Below are experts of layer 2 (counted from 0) of a mixture-of-experts language model. Rows are named gate (a neuron's input weights, with its number), up (a neuron's input weights, with its number), down (a neuron's output weights, with its number) and show model dimensions 0-127. Each number is 128 + 24 x the weight over its row's rms, rounded and kept within 0 to 255. Numbers have three digits each.
Before each expert's rows: a language model's description of what the expert responds to; "comes before" lists some tokens at least twice as common just after its tokens as in all text. This comes from a sample of Wikipedia text that the model never trained on. Tokens count by the router's weight.

# expert 34
Proper name pieces. Common first names and the final pieces of personal and place names, such as David, Robert, -ville, -ley, Al-onso, G-erry, Lle-ida.
comes before: ",", " (", "'s", " and", " was", " B"
gate0:100162103128179137125134126159073139164146111132133116166144111157146147088142093149137135147158145085101147104144118117120143172125079123130147125082144165143113111179154122137152173152114116118139142161120162168139110132115125144080131162142123122150106080133121111119105128098129098139121140132093109135113143110143151153165118135081118146116125161131120148146066147098130077141128
up0:110184105128174165117140152160088124152161121124126117167118104133141133083122086161117125156150141131101140107138118139104135171159105120116140139085140175159110085166159149129151162136117119126112141126118167170121113152108119120106131185117120129142111086121110135109126127103134083106121162140072117110097140122134141146159138126099148152120129135120125140123081129100098069155114
down0:148123166119115197153151083123101143117139100145100148156095129127174099152136096130139162162127131113137085124134135121155100107103129098132131134159123126131097130156113157149156091092127143134086112097155115166091154077086128112118130116126143138115148117084075162118100128128127139109088086133124103104161151163127142105131128127147114156107115125146115134133151104159155111175099

# expert 39
Small numbers in dates/tables. One- and two-digit numbers, mostly days in dates like "On 20 March", and scores, percentages and figures in table cells.
comes before: " |", ".", ",", "–", "th", ";"
gate3:096112090143202089125104133108125137152136099138107137133149108104116118075117109109106225154084150131119147085128169096132135118139116147134100132111109131112126147150147131108109099205106100114128155138134119145137092183116127145092119147117165149129142160144103095139120111150118162110100150110118123126115102119120144118138126156122134143113151138144088130159149117117119136115125
up3:080121078150136128115112101096108119157085127157132124108112137132113125123118091149143171145110117148127127080126120118131153095150172167099177083120105107139119173126109097107122098118148112110112112139107144136103073114165152143141134134160135164117111145094127146124126126147124154163139089092126131169109069118143135138091111155120109155154123167130128138121149129112193149159134
down3:134109149126063142106115092139143135108139099153142136133115090104111114087136124123096106146137133145155092114141134116119178112139117188126125149091113158124126109117073135112111114108113143183128140122123133130132147120126119138086145088121144115108141126142160121124129121100098134166115090158176138120082158114084149106146123125092062127135109137108077091150108110152175125122155

# expert 13
Word endings, numbers. Word-final pieces of taxonomic, place and technical words (idae, ata, ville, ia) plus States after United, numbers and closing brackets.
comes before: " |", ",", " (", ".", ")", " in"
gate0:137128093155131088099118164076104125174123081124107097118179111127125149148153146090127150123112146136128094120176155108138136158120123114141111133100161120129146154134141160121131151146141098151137127104184176109086136135171123160133121176125114114100148137115106136118106132158115134136111159127169150109150137115107122184076110102107128166104152188127134139165140128128125134134110
up0:121158108140119142105134110100093136103106123126116139102128094149094136143176128114129094116156173094166143151155132129146134140104133111184131139096127102113130110120142177142129182082127110160128109084152130130137147124129164160113094168135091109150114151158116158138058117126116134107098154131116118150135142145131089133090124086113125141102138140145146136181133109101082144086132
down0:142134097138121127089162131183142178147145128165139132151142127136094158153116143131132149188147142146193096092100105119119155120152143140102141139102127095103112125129139098095127062125133138092104151123116147135091111076091097126108107095117141094143151099151167110178113115136113175150126148138165125124131136141134124167123096159124121119139115105137128121131124163153105130143159

# expert 16
Years and large numbers. Four-digit years after month names, dashes, commas or "in", mostly 2009–2023 but also 1973, plus "000" and other numbers in tables.
comes before: " |", "–", ")", ",", ".", "),"
gate1:121099101177169103149128126119156095138130143158121149166141157115147149062143098129079112113125118098092167133152151126114145124116128147170132144151183108108120109141126165143136186170112123131121126130126094152119138119102173120072102139164105114158121178130113131150138128137155140121147159131141140147132117147120143149139119115079119162152165168120121137160123115110114168156147
up1:103097094107144120175128138113187118151112160142108158132144114189113152131116113164135133118121109120110143123144114107067121113138137102174135139131152118084088110173153146133129134133162144106110135101131115092162123114151185122168104128105105134162069105136104137131131165121130145128121150122121115124149118069121132112114107133101121144146140127100099141157103103160128151188152
down1:111102109088131124158156132089120103162120104166127137130185104137114123137147080085139137132175119094122122130167149143102136100127133109140149117143165094140125112123107110120076144129102177156141106170153110160111123109095153136155109122113090142077083161126134113131133167109109110155118147160107080147119121124125135126098135130077115127150136145134135142082153103098087137128106

# expert 49
Digits inside numbers. Digit pieces within longer numbers in tables, statistics, coordinates and ISBNs, such as 130,000, 1:56.73, 33,279, and percent signs.
comes before: " |", "%", "′", "°", ".", ")"
gate1:115127109139175140083127117093132089161116101123101126138123141137133142125165107114128145127135133089106147116182117148142140155152144114138113110121142126114121180128125146109148177152125128165080140111183138120079092128125139189114126098126114105143112105139107139182112134164100165109154137127142113082112132147127109109125101149092116103069095148173111132120129177114125135100128
up1:136146163137107121109116148185114145131130150121140156093112155111127182158081154086086101106141157157154096131127102119096136111097129155122134147120111174146145096120140120175113101137142147087168122160101132138150119151145124111109115169139107133155162144143174147103135150105154071138128135120086129115125137106141141144141117099113117175147140151088147111090096087122147114144117
down1:119107092131128129152130107148099160134103174101151165142103118150158125170112109144137130139135129145147152142135146139123157136155159133139115158129106136142087150160131122110141155112102076126145121155081129165126075145137125149161108115126111118078092141157129152119135137108169167126152109101114150102166075098138122103107138083120149173133115195160118145116150156126142168116107